Weights of a small mixture-of-experts language model, trained from scratch on English Wikipedia: width 256.
Below are experts of layer 7 (counted from 0) of a mixture-of-experts language model. Rows are named router (the router's row for the expert), up (a neuron's input weights, with its number) and show model dimensions 128-159. Each number is 200 + 20 x the weight over its row's rms, rounded and kept within 0 to 999.
Before each expert's rows: a language model's description of what the expert responds to. This comes from a sample of Wikipedia text that the model never trained on.

# expert 33
What it handles: Name-internal fragments
router,161,190,175,197,186,208,210,228,179,221,211,203,226,183,217,202,222,203,156,180,198,190,229,197,222,205,192,213,200,222,206,218
up0,128,223,182,234,212,186,205,200,209,261,221,203,177,194,217,226,193,218,164,151,217,206,197,212,183,208,180,168,219,219,193,179
up1,204,229,240,197,179,193,199,177,191,202,207,170,209,194,214,193,226,186,167,177,175,210,207,158,207,204,183,203,184,206,213,264
up2,221,201,226,162,203,190,192,232,254,201,205,168,194,197,196,215,200,195,187,236,213,194,215,194,204,184,205,162,207,178,187,222
up3,175,187,176,210,225,223,224,200,199,222,209,202,213,200,206,228,200,198,233,177,203,208,208,231,249,179,178,186,213,178,224,229
up4,216,211,159,201,182,201,181,167,242,207,195,236,193,178,201,238,188,189,199,190,205,194,207,192,216,203,161,201,208,176,193,188
up5,214,165,209,156,190,198,194,203,185,180,221,182,208,215,184,191,205,214,212,198,215,222,178,231,183,222,181,226,234,193,210,171
up6,180,210,225,195,226,191,190,234,197,227,235,198,174,190,202,213,224,181,175,210,210,240,190,212,217,234,215,213,215,211,182,175
up7,199,243,163,212,225,197,210,215,219,188,206,215,196,202,195,217,198,219,184,189,240,192,223,187,192,225,176,202,211,205,206,206

# expert 6
What it handles: Past participles, prepositions
router,197,193,167,180,180,205,189,229,220,216,235,233,202,177,200,192,222,170,154,204,196,191,199,205,187,208,178,204,188,190,190,221
up0,212,223,233,221,197,200,227,250,229,193,220,223,198,206,181,205,194,168,223,219,240,211,187,218,228,187,202,220,224,150,189,202
up1,181,165,204,203,195,215,189,194,212,226,227,192,208,177,192,222,187,207,186,182,198,193,210,215,200,195,168,203,197,235,222,188
up2,197,195,171,210,187,208,170,216,196,197,198,225,192,230,190,211,207,184,164,204,191,250,209,190,222,209,200,205,191,187,172,185
up3,178,182,183,188,211,186,172,209,184,179,200,211,183,211,177,206,229,222,196,190,212,258,192,208,170,185,226,185,198,196,202,180
up4,195,195,214,199,191,239,209,216,214,211,215,219,195,178,233,201,206,223,204,224,220,210,195,210,180,181,188,194,169,233,177,197
up5,199,228,235,202,222,187,226,208,197,201,218,203,191,156,209,232,200,186,202,167,193,201,194,199,211,162,181,209,190,222,246,182
up6,190,186,227,224,213,216,212,208,187,213,202,204,217,197,200,182,199,167,199,192,189,222,204,194,183,226,195,184,231,194,187,191
up7,194,202,189,210,202,200,223,234,195,168,199,213,237,168,193,165,187,204,178,180,195,210,205,212,244,168,197,194,198,184,163,213

# expert 56
What it handles: Mid-word syllable pieces
router,193,205,195,210,229,176,225,220,205,192,231,226,190,199,200,197,210,196,206,215,200,208,239,177,226,188,189,200,214,210,195,201
up0,181,199,194,193,221,200,220,222,206,194,231,208,178,165,182,203,190,194,174,212,231,226,189,209,255,205,156,184,200,191,191,221
up1,177,222,209,204,176,232,191,235,202,212,209,184,215,207,200,226,182,189,199,177,185,182,218,184,178,216,197,224,173,217,179,195
up2,193,197,206,169,232,209,194,206,220,183,214,174,209,176,223,209,184,206,193,215,243,186,203,220,203,235,179,191,198,224,159,203
up3,222,180,179,220,224,246,217,193,148,238,233,219,204,197,175,186,226,171,175,194,192,248,184,175,218,241,195,203,182,213,208,194
up4,212,176,178,275,186,214,213,220,157,204,191,223,222,183,225,223,215,204,226,171,218,210,194,181,199,192,214,217,203,192,192,195
up5,206,227,198,197,204,250,196,200,211,218,196,229,224,193,168,208,207,191,195,188,205,219,201,215,179,219,184,214,216,200,205,227
up6,211,217,186,189,198,199,208,195,213,165,197,200,209,176,191,214,228,213,193,189,149,180,215,168,225,198,177,191,221,235,211,211
up7,190,210,166,161,179,201,202,208,173,222,203,217,208,183,218,187,200,181,231,189,198,217,253,197,217,168,166,189,199,191,185,194

# expert 16
What it handles: Section heading words
router,215,221,169,178,177,166,203,227,181,212,253,193,202,185,221,173,190,175,178,178,210,182,229,233,195,209,135,195,202,208,180,216
up0,197,197,204,193,203,219,216,218,177,195,184,199,232,202,197,194,206,206,168,200,200,197,206,234,183,179,209,201,219,191,186,200
up1,201,205,178,207,201,204,201,183,208,199,222,194,207,210,206,211,224,199,181,231,202,163,194,212,196,212,177,202,194,179,208,198
up2,202,201,201,165,231,208,166,199,224,199,224,190,233,175,195,223,203,182,174,191,197,218,194,228,231,190,187,242,199,173,159,232
up3,204,203,205,194,180,237,167,189,178,214,212,197,217,192,207,195,231,205,178,206,213,202,219,217,222,211,199,215,226,215,200,210
up4,194,184,196,200,194,181,168,226,196,167,215,192,206,194,171,197,169,152,182,176,207,217,209,210,232,222,186,224,186,212,189,240
up5,213,184,174,205,192,156,183,186,197,245,214,159,231,197,216,170,207,200,212,198,189,192,219,185,194,195,209,218,238,202,215,227
up6,190,202,205,189,216,186,195,213,217,201,234,220,209,203,221,178,172,198,186,148,200,211,224,181,200,199,179,198,182,190,175,193
up7,202,210,193,227,185,232,182,229,222,234,200,188,199,198,200,191,214,188,189,190,228,209,199,178,195,227,205,194,199,197,206,184

# expert 8
What it handles: Sports table numbers
router,214,197,197,193,211,180,192,242,207,183,211,211,231,193,195,183,210,164,194,173,190,197,219,179,181,224,182,194,171,208,209,226
up0,184,197,215,179,168,188,186,221,218,200,199,198,186,205,177,184,180,199,220,215,228,189,196,205,208,200,198,168,241,222,195,200
up1,179,210,212,206,184,192,178,212,206,195,213,198,181,220,196,195,156,189,218,185,199,203,190,200,226,204,212,211,195,196,224,204
up2,223,203,200,203,216,188,200,231,180,208,212,174,249,172,158,196,213,194,181,204,218,198,200,230,232,191,216,213,194,192,204,224
up3,210,206,185,191,180,183,230,210,179,219,188,216,214,207,203,173,219,219,180,177,215,202,184,185,183,230,209,203,145,218,172,175
up4,198,176,209,176,183,195,165,181,191,206,190,181,182,181,195,173,190,182,176,205,210,170,188,203,188,222,206,214,212,189,161,199
up5,182,221,240,189,224,213,179,226,199,211,194,218,243,184,202,210,195,187,157,228,193,191,207,209,174,183,195,192,200,200,209,213
up6,202,204,191,204,190,193,202,185,224,213,214,213,190,174,208,171,206,225,206,226,238,169,179,189,200,210,196,204,194,184,153,198
up7,211,205,194,204,201,186,197,187,191,244,219,227,240,155,162,208,206,204,233,216,187,171,208,187,225,228,176,195,171,206,207,198

# expert 29
What it handles: Numbers and number words
router,189,200,156,204,201,199,187,237,190,210,272,208,247,176,215,176,192,202,188,204,178,209,240,227,210,208,169,217,177,212,195,208
up0,170,224,205,227,240,187,176,202,208,189,192,196,216,162,213,189,204,188,235,168,205,207,241,235,238,181,188,192,213,214,223,209
up1,207,207,231,153,173,185,192,176,204,233,233,206,233,205,167,219,213,198,207,213,223,194,229,220,233,191,162,190,203,236,199,214
up2,209,244,211,188,223,197,166,199,192,194,216,194,236,187,220,181,176,192,193,188,196,197,243,200,240,204,194,198,189,191,174,210
up3,180,222,225,237,206,214,179,180,217,202,152,202,211,185,192,226,222,186,208,197,225,208,199,178,207,205,219,172,219,185,213,193
up4,186,212,219,239,168,217,199,173,195,220,189,215,220,209,216,177,214,186,180,189,215,197,208,199,224,163,196,198,209,178,223,146
up5,184,179,201,189,197,202,184,194,208,181,189,206,199,201,218,197,241,211,186,203,204,219,188,207,183,208,174,193,204,223,228,173
up6,210,216,169,181,168,203,211,224,195,212,214,180,226,199,185,202,197,198,200,197,201,182,153,198,201,178,191,198,227,183,199,223
up7,207,217,173,192,227,183,199,222,168,213,207,163,221,211,190,197,189,210,179,210,244,191,248,224,225,199,199,176,209,212,189,223

# expert 0
What it handles: Word-final name syllables
router,219,224,182,203,208,175,196,217,209,203,219,223,242,200,189,188,166,203,175,226,163,207,206,228,207,196,186,177,194,234,179,202
up0,199,226,188,178,227,183,209,208,234,223,217,211,165,188,207,222,179,171,156,229,187,194,200,174,201,253,206,183,201,190,202,210
up1,189,216,162,189,212,183,198,197,218,138,230,217,204,182,218,208,200,204,188,207,220,220,203,227,207,195,178,194,211,203,235,244
up2,172,271,203,216,215,180,165,200,240,177,202,173,184,210,222,212,192,197,178,217,211,208,212,189,225,221,219,199,197,178,235,191
up3,167,236,149,181,196,189,220,216,193,216,217,192,240,157,189,194,198,224,193,189,217,180,207,219,187,216,211,156,207,213,149,203
up4,177,214,243,231,240,174,184,241,190,217,211,210,191,212,216,215,194,194,180,180,212,209,166,186,200,224,215,218,165,198,206,177
up5,207,224,219,215,238,185,213,214,208,196,217,191,154,182,189,198,182,203,213,224,214,200,233,195,258,253,176,174,187,147,225,193
up6,222,235,174,204,210,199,191,238,187,171,218,181,157,210,184,186,198,197,201,210,205,197,195,188,197,199,182,217,213,206,176,193
up7,189,204,213,241,190,213,156,194,187,218,195,209,211,236,204,193,216,169,164,180,205,209,178,206,190,195,191,177,197,213,232,165

# expert 13
What it handles: Line-start capitals and markup
router,181,201,195,186,179,180,176,219,211,216,242,208,213,179,227,206,194,187,190,169,183,187,233,182,217,216,171,178,168,221,223,232
up0,219,202,173,199,212,218,178,203,170,201,229,214,215,182,202,193,236,189,232,166,191,224,196,202,240,212,193,212,181,210,197,212
up1,194,198,188,182,191,188,190,211,209,210,212,207,176,215,159,197,213,189,207,183,144,195,189,220,262,216,176,200,225,192,206,204
up2,156,174,202,216,194,196,177,200,209,204,216,208,187,169,217,218,186,194,204,200,193,227,197,167,215,211,162,224,197,208,216,216
up3,163,214,221,197,237,211,181,200,209,187,209,174,166,215,229,207,211,209,150,193,197,177,208,169,201,191,179,197,177,203,205,187
up4,189,171,227,195,212,188,234,192,207,197,227,192,221,206,169,172,204,172,188,154,206,189,198,197,221,209,200,207,194,236,196,231
up5,152,266,215,224,198,218,166,191,195,220,224,209,186,196,215,186,171,199,178,194,209,197,193,202,226,210,207,187,211,213,204,180
up6,178,231,180,177,214,171,182,217,193,198,207,214,218,180,234,197,180,190,214,202,188,189,169,194,208,221,196,218,176,172,161,211
up7,190,204,177,183,191,182,217,212,216,156,235,199,215,159,203,218,221,184,201,193,180,204,225,211,175,177,157,198,229,194,171,209

# expert 54
What it handles: Inner consonant pieces
router,202,207,182,190,160,175,192,220,205,193,222,200,226,176,203,182,189,172,159,186,199,187,204,173,220,201,192,207,171,192,199,223
up0,178,217,207,153,183,242,160,167,220,191,208,199,178,180,212,181,175,170,216,178,192,199,229,198,213,238,190,192,197,191,202,186
up1,191,204,204,204,204,220,218,216,165,235,203,218,202,231,183,173,205,174,194,185,203,205,208,168,273,182,194,174,212,156,196,250
up2,177,163,219,210,161,214,173,220,210,223,209,177,249,207,187,208,205,186,162,209,184,208,217,219,196,194,199,175,184,222,185,231
up3,143,179,176,183,228,189,186,193,212,186,204,219,190,172,203,207,197,200,195,224,187,170,205,205,248,194,199,197,179,198,202,228
up4,197,241,174,193,208,183,214,201,196,213,188,198,209,169,199,194,223,213,181,173,196,205,203,199,226,194,205,193,149,218,198,177
up5,230,178,175,244,193,190,222,212,187,189,187,196,218,201,198,170,244,174,174,186,199,199,214,212,200,225,200,194,223,209,228,211
up6,213,220,173,186,216,201,209,192,179,191,206,202,192,218,189,199,197,176,148,208,205,217,189,230,213,204,205,186,194,220,171,219
up7,196,209,163,179,151,191,216,215,196,192,203,203,214,172,214,170,223,222,158,181,224,182,214,180,162,219,165,177,225,213,219,231

# expert 38
What it handles: Name-initial word pieces
router,184,213,175,215,199,201,159,234,203,194,209,238,205,190,207,178,188,191,186,221,195,186,232,220,214,192,161,160,178,208,204,219
up0,201,165,207,211,208,216,168,209,206,196,192,199,186,183,206,190,222,186,196,223,153,213,219,218,223,229,175,166,185,223,247,226
up1,173,218,199,178,199,190,179,233,204,202,217,241,199,206,187,176,172,184,180,198,191,183,208,207,216,215,205,202,188,232,233,226
up2,201,265,205,215,182,208,214,202,208,201,203,239,246,201,177,185,173,189,216,186,235,204,172,234,183,202,190,198,175,208,198,188
up3,230,224,166,208,199,198,203,221,207,202,187,191,202,204,231,185,228,192,216,195,183,189,205,162,177,185,169,157,161,196,185,202
up4,203,184,184,188,204,203,219,191,220,173,226,173,178,182,217,206,211,166,191,174,197,175,193,209,200,221,185,209,168,189,225,226
up5,167,209,185,226,204,191,201,214,201,219,221,172,218,161,218,168,247,204,178,217,201,232,214,179,218,219,197,194,192,183,204,203
up6,239,195,211,178,227,175,192,193,266,209,205,194,216,174,189,211,200,212,246,217,232,209,202,218,232,221,198,211,178,194,193,221
up7,190,224,240,214,200,201,170,192,201,257,198,181,188,209,207,219,190,192,219,198,199,180,216,184,191,189,175,222,193,203,208,210

# expert 1
What it handles: Mid-word Latinate suffixes
router,164,198,203,217,228,208,172,227,216,178,245,209,226,182,185,172,202,204,223,205,204,166,224,199,206,214,164,195,197,208,190,181
up0,217,192,206,167,184,177,195,201,198,196,214,203,230,240,194,226,211,191,191,219,134,207,198,225,208,167,189,207,221,177,206,207
up1,160,200,196,221,192,203,191,197,194,195,199,197,197,200,191,221,184,202,167,164,212,177,204,207,231,214,229,251,173,221,201,194
up2,187,191,206,207,197,227,185,219,225,220,240,197,188,175,213,178,179,209,197,177,222,185,180,192,214,206,188,216,159,181,164,207
up3,171,247,198,203,186,191,198,202,219,163,226,164,170,191,237,184,207,192,190,171,211,194,211,224,212,215,195,189,201,202,197,204
up4,172,254,206,217,227,236,166,209,178,173,210,197,212,181,205,189,200,207,210,189,191,203,217,176,186,198,194,195,211,196,210,175
up5,196,216,204,175,192,165,183,177,200,218,215,217,195,203,202,180,205,187,190,212,188,202,203,214,234,223,183,182,172,199,171,205
up6,232,229,222,162,211,178,227,203,193,239,206,240,213,186,188,211,179,209,168,226,206,207,208,182,186,202,215,161,200,207,193,234
up7,222,198,187,236,163,182,187,209,199,193,221,193,213,179,197,179,233,172,175,206,180,158,196,215,183,220,167,159,198,191,204,192

# expert 31
What it handles: Quantity nouns and fragments
router,162,210,193,193,238,165,191,255,220,190,227,212,223,188,233,180,218,171,199,189,214,215,223,200,208,193,187,216,154,194,174,187
up0,203,185,182,194,178,172,134,200,193,211,211,212,236,195,203,213,207,200,200,188,208,196,218,186,202,159,201,192,193,206,189,224
up1,176,192,206,195,160,219,204,205,205,176,230,224,236,205,226,196,180,201,180,176,203,217,196,181,244,178,185,227,180,203,193,213
up2,219,197,166,220,201,193,221,209,179,217,231,181,199,212,223,207,236,190,212,197,181,224,197,236,158,208,179,238,197,232,248,183
up3,206,201,213,186,211,177,153,208,203,198,205,205,204,210,184,213,183,188,184,200,176,205,161,183,182,224,171,200,186,205,212,218
up4,169,245,188,227,213,163,191,190,224,186,222,238,212,187,188,199,186,178,178,187,206,221,184,223,197,216,190,192,245,195,140,188
up5,198,199,215,202,185,181,217,196,185,174,221,176,202,210,211,179,175,206,210,219,207,255,194,206,232,214,197,206,235,198,215,213
up6,200,205,196,166,191,224,181,178,154,256,223,210,149,180,209,163,236,182,223,211,196,190,185,189,186,231,184,179,240,200,233,205
up7,198,185,210,215,228,224,179,187,193,205,216,210,211,232,186,187,178,190,189,188,183,230,212,182,201,186,184,213,220,203,182,172

# expert 15
What it handles: Infobox list dashes
router,164,192,204,197,176,202,186,222,197,195,243,203,221,195,185,207,193,151,168,184,173,209,202,195,221,204,150,202,171,212,188,230
up0,193,201,211,209,188,200,210,198,169,224,217,214,209,189,196,193,185,210,199,248,220,183,237,187,208,204,241,189,181,220,150,200
up1,179,185,178,178,169,189,226,195,213,201,197,204,232,214,185,184,183,169,169,206,189,194,216,210,214,189,151,196,215,204,233,204
up2,231,202,186,183,180,213,199,192,194,202,197,213,187,189,209,221,204,191,190,197,199,198,189,179,241,168,218,195,201,216,222,190
up3,184,229,200,187,184,166,175,222,187,213,220,189,201,196,187,232,167,208,196,225,218,213,205,208,201,207,188,160,180,189,233,211
up4,219,214,202,183,190,212,183,198,212,212,208,196,235,236,185,193,223,154,170,158,234,176,190,178,229,204,206,213,162,204,198,174
up5,221,163,185,210,166,207,208,181,193,224,205,207,204,204,192,160,197,216,209,160,222,189,190,232,227,184,191,248,188,192,222,227
up6,205,230,214,211,185,224,183,226,191,194,243,177,198,188,231,199,199,177,212,175,220,186,203,212,237,208,187,227,210,189,194,197
up7,187,206,181,175,198,209,198,201,154,197,208,212,210,211,175,222,231,161,201,184,201,228,221,193,220,209,203,186,197,215,207,204

# expert 53
What it handles: Prepositions after verbs
router,200,206,203,183,220,204,170,210,215,218,236,234,206,167,216,200,174,151,177,199,190,219,194,213,206,184,181,209,195,199,196,213
up0,162,182,216,211,173,167,211,181,200,196,193,212,208,161,216,177,232,176,226,208,202,167,170,185,233,242,141,210,168,230,149,206
up1,206,169,168,193,175,185,185,224,191,182,165,185,209,173,175,214,233,217,194,197,219,210,176,162,196,195,200,190,195,164,166,177
up2,188,202,209,183,246,192,239,197,216,167,183,192,223,184,207,216,190,197,194,194,213,194,213,195,231,232,217,216,186,216,172,216
up3,214,226,195,208,191,190,198,219,210,201,203,211,211,213,202,222,187,184,205,200,190,231,205,249,189,203,172,192,225,220,186,227
up4,177,160,191,217,199,177,194,197,226,196,200,187,186,204,194,197,177,192,224,143,218,226,182,194,251,220,216,273,203,184,207,205
up5,212,224,183,222,226,173,162,216,221,148,217,201,210,163,151,200,209,180,200,197,202,186,194,226,215,198,177,185,171,173,190,211
up6,149,205,168,195,246,210,164,208,175,183,220,208,199,211,207,236,216,180,169,208,195,218,184,197,227,199,217,182,213,208,202,202
up7,204,197,184,192,227,185,168,209,214,206,204,164,205,203,213,175,184,195,206,149,215,200,215,224,243,176,205,184,195,204,159,190

# expert 39
What it handles: Common nouns after determiners
router,209,219,202,201,206,182,206,218,191,177,223,187,232,166,203,178,224,161,195,172,211,193,231,212,202,213,162,184,178,205,164,213
up0,176,233,212,190,222,203,201,238,222,213,198,227,208,191,220,190,185,179,204,186,223,229,202,205,198,194,175,203,196,223,190,194
up1,175,194,182,172,198,197,199,208,228,205,197,200,213,179,193,230,183,176,182,185,184,255,185,210,203,183,224,184,208,186,228,203
up2,211,223,179,198,212,227,237,225,201,198,214,212,200,185,215,188,216,185,148,220,194,181,169,211,165,200,190,223,173,203,233,214
up3,213,200,216,234,218,197,197,193,217,207,192,188,240,201,218,204,238,187,205,149,187,183,200,223,219,201,194,226,158,220,186,226
up4,221,188,205,200,177,193,193,193,239,191,230,196,212,190,187,183,222,178,196,247,202,224,219,189,257,214,187,233,170,209,214,211
up5,206,198,190,194,162,191,214,205,192,210,184,190,181,180,230,215,168,213,204,207,216,211,201,169,221,198,207,224,159,212,205,181
up6,197,182,185,209,173,225,171,173,187,212,201,197,227,166,183,235,215,167,173,193,185,239,209,172,209,221,206,211,209,211,228,201
up7,200,181,165,208,195,200,203,230,184,229,206,215,219,226,159,226,217,202,224,191,216,177,211,222,200,209,212,216,185,205,214,201

# expert 61
What it handles: Name-initial capitalized syllables
router,159,225,181,204,202,207,176,249,192,200,210,224,213,188,201,176,177,190,185,198,174,180,230,210,209,187,184,162,204,202,226,242
up0,196,153,236,162,212,204,214,183,198,144,212,211,189,211,175,183,184,164,220,206,211,194,205,217,222,202,173,212,181,210,203,202
up1,198,230,223,168,224,177,228,185,205,213,196,194,230,231,198,211,191,188,187,180,191,194,252,185,223,184,146,197,228,179,200,201
up2,172,230,175,197,229,172,204,204,219,191,210,175,200,195,238,194,195,188,219,201,208,200,204,216,232,199,202,178,208,181,224,220
up3,203,210,188,183,193,183,222,219,214,190,213,180,249,153,206,192,216,187,202,199,218,212,215,217,197,215,207,232,163,182,189,189
up4,181,200,236,201,212,232,243,168,208,187,207,205,202,219,172,221,222,187,213,214,213,240,224,189,186,244,197,238,206,193,233,189
up5,236,194,193,195,191,192,208,203,204,215,202,189,222,168,222,189,221,201,221,225,220,216,183,232,207,188,231,190,226,210,209,208
up6,230,229,221,186,219,196,202,186,212,232,208,196,204,179,215,211,221,174,220,185,190,222,220,220,172,199,207,223,157,238,185,206
up7,184,237,218,155,210,187,197,222,189,227,199,206,149,222,227,196,203,200,209,198,199,183,186,173,219,203,198,167,199,192,187,200

# expert 59
What it handles: Auxiliaries and -ly adverbs
router,199,200,207,206,204,215,205,218,233,209,203,220,189,178,170,220,182,194,193,191,203,203,208,221,219,194,186,173,196,209,209,215
up0,188,176,198,173,231,207,191,223,191,153,190,168,192,207,202,199,202,206,186,196,203,170,208,215,196,217,173,196,189,191,213,190
up1,224,214,181,208,180,175,177,207,204,159,204,220,221,209,229,205,196,183,168,218,203,161,185,177,237,195,183,206,192,208,208,201
up2,198,202,209,192,183,198,202,209,220,220,207,214,221,225,169,168,224,152,191,214,231,196,198,211,209,182,221,191,222,177,212,212
up3,192,159,185,189,216,179,195,196,209,191,185,201,225,205,202,190,222,240,173,213,246,200,231,172,178,225,200,187,199,198,184,197
up4,218,200,208,211,184,193,177,217,189,231,225,205,191,173,183,230,200,212,179,169,186,191,233,217,181,195,173,201,237,213,190,210
up5,184,180,201,198,190,190,175,250,208,202,208,141,195,200,218,219,212,218,198,171,190,189,213,208,209,193,210,198,203,188,225,157
up6,187,215,174,227,162,218,225,216,206,235,211,231,229,202,205,198,180,166,177,205,165,215,205,194,204,185,168,209,212,203,200,209
up7,186,223,208,202,205,203,192,193,182,234,190,199,184,205,231,219,158,186,192,201,201,179,218,201,232,196,200,236,196,197,165,177

# expert 24
What it handles: Place name words
router,184,210,168,199,172,178,167,233,194,206,226,228,224,173,191,193,181,170,192,201,175,164,251,201,208,193,195,163,176,237,190,229
up0,179,184,169,176,195,194,220,186,238,218,206,210,202,158,171,172,219,224,198,202,233,227,188,193,195,244,190,192,171,204,172,183
up1,191,189,254,190,188,229,210,215,219,189,207,229,169,203,179,206,224,191,205,187,181,172,241,205,218,184,209,211,204,219,202,225
up2,201,224,174,230,186,216,212,200,192,196,201,216,179,219,230,209,176,184,189,189,159,233,214,243,218,223,207,160,215,145,229,234
up3,210,226,190,210,179,184,178,204,198,168,220,162,229,214,183,196,177,192,173,219,200,189,212,227,210,230,202,185,184,185,193,220
up4,203,182,204,233,182,176,255,176,233,208,235,249,233,193,212,191,190,212,200,178,193,199,198,220,201,188,214,254,187,231,198,235
up5,225,218,196,227,181,210,244,179,198,233,230,213,230,232,162,200,171,192,183,232,192,218,200,231,207,197,180,205,215,207,188,154
up6,219,219,229,201,194,225,210,223,191,203,214,164,174,201,237,186,193,190,201,179,173,221,196,219,169,198,218,200,190,185,229,181
up7,178,200,239,220,228,175,191,205,193,201,201,204,196,205,220,210,183,191,162,198,161,202,163,186,211,225,198,228,146,227,175,201

# expert 10
What it handles: Prepositions and "in" pieces
router,187,192,209,180,190,187,202,210,218,199,234,232,211,171,207,201,194,177,199,227,210,219,192,220,224,200,180,201,193,195,216,201
up0,202,236,223,168,203,217,201,209,171,214,213,229,231,221,221,205,178,204,177,209,232,212,189,189,207,195,186,210,192,198,203,196
up1,158,240,203,197,190,218,178,192,215,193,221,181,225,221,205,157,190,206,182,212,175,184,194,200,236,246,156,207,233,193,203,195
up2,180,222,204,211,203,190,174,193,220,185,213,163,158,236,228,217,185,185,232,210,191,213,181,187,202,210,209,184,212,200,194,244
up3,199,159,216,207,253,202,214,221,217,226,220,233,192,203,186,200,158,199,209,199,232,202,204,214,219,171,183,212,169,178,202,200
up4,216,185,195,165,211,214,243,217,197,226,220,205,198,195,194,221,207,208,220,199,198,234,213,199,207,201,199,211,179,214,194,210
up5,179,214,215,192,250,196,186,217,193,174,210,184,199,219,226,168,159,201,172,190,161,194,214,224,184,189,232,233,169,209,232,203
up6,206,208,183,219,181,226,223,212,208,236,179,204,247,225,198,200,206,188,148,197,230,213,201,213,208,201,150,182,188,200,208,224
up7,172,233,227,194,193,193,198,220,216,166,214,188,184,216,216,193,162,203,203,178,220,195,188,168,199,184,219,212,181,186,194,221

# expert 7
What it handles: Non-English name syllables
router,212,200,179,206,207,178,186,239,194,213,208,218,217,212,207,193,183,178,178,212,193,195,227,199,196,194,168,220,202,217,184,209
up0,209,203,219,194,237,203,161,218,221,211,210,222,220,205,221,195,215,201,203,216,190,198,210,185,233,185,214,208,190,222,188,216
up1,217,198,173,207,183,254,217,219,196,203,204,209,227,163,193,180,225,204,207,209,196,214,225,166,195,190,179,229,186,221,210,234
up2,208,187,155,183,203,205,167,191,167,196,206,158,207,187,211,185,181,187,202,217,179,180,227,155,180,206,171,175,200,212,221,198
up3,183,224,206,171,166,198,199,208,185,197,206,244,214,193,171,205,173,221,190,214,173,198,210,169,203,220,184,190,198,178,171,208
up4,204,195,170,219,182,175,194,235,187,180,209,206,208,198,202,212,230,209,167,190,187,188,244,170,186,179,155,210,219,164,201,221
up5,203,175,172,212,214,176,209,197,231,188,196,196,223,193,174,205,185,219,215,242,201,200,204,225,186,211,212,222,200,184,233,206
up6,197,199,193,190,200,214,205,205,203,207,209,208,187,196,194,199,210,194,184,205,218,219,226,155,211,208,184,215,196,163,230,221
up7,196,147,179,197,190,196,202,171,166,173,198,194,204,215,142,186,209,185,167,178,223,231,186,256,187,215,189,234,206,267,196,217

# expert 23
What it handles: Personal name pieces
router,154,212,197,189,184,178,199,238,246,197,207,187,198,192,227,216,195,185,190,193,178,199,218,192,221,239,187,204,207,188,199,201
up0,193,227,201,166,212,210,233,242,230,188,204,185,202,208,235,223,207,180,194,160,218,224,200,213,192,225,201,208,215,219,219,220
up1,197,206,167,203,173,194,223,239,207,201,208,191,205,216,201,203,177,199,216,159,187,212,193,215,209,175,207,219,198,191,232,210
up2,178,195,232,190,174,183,158,166,212,219,200,158,215,167,224,205,184,209,206,180,203,202,189,217,201,187,186,190,168,234,240,197
up3,169,178,191,176,193,192,211,205,195,165,199,242,201,226,178,189,173,208,205,242,207,211,210,191,194,186,192,150,228,196,207,201
up4,196,196,217,205,200,235,209,237,197,205,188,222,201,163,175,200,192,208,210,191,194,206,187,217,203,208,201,208,194,189,223,192
up5,206,214,184,222,217,243,197,211,220,256,213,176,197,226,203,208,227,179,198,190,214,181,208,193,192,176,200,197,195,207,168,214
up6,166,189,200,190,210,216,211,192,226,183,216,217,181,183,220,233,170,192,209,230,206,216,198,223,221,193,186,137,191,225,215,235
up7,191,195,215,197,211,215,252,200,216,232,192,195,205,191,207,186,234,203,221,204,195,190,195,166,197,250,212,163,188,192,210,181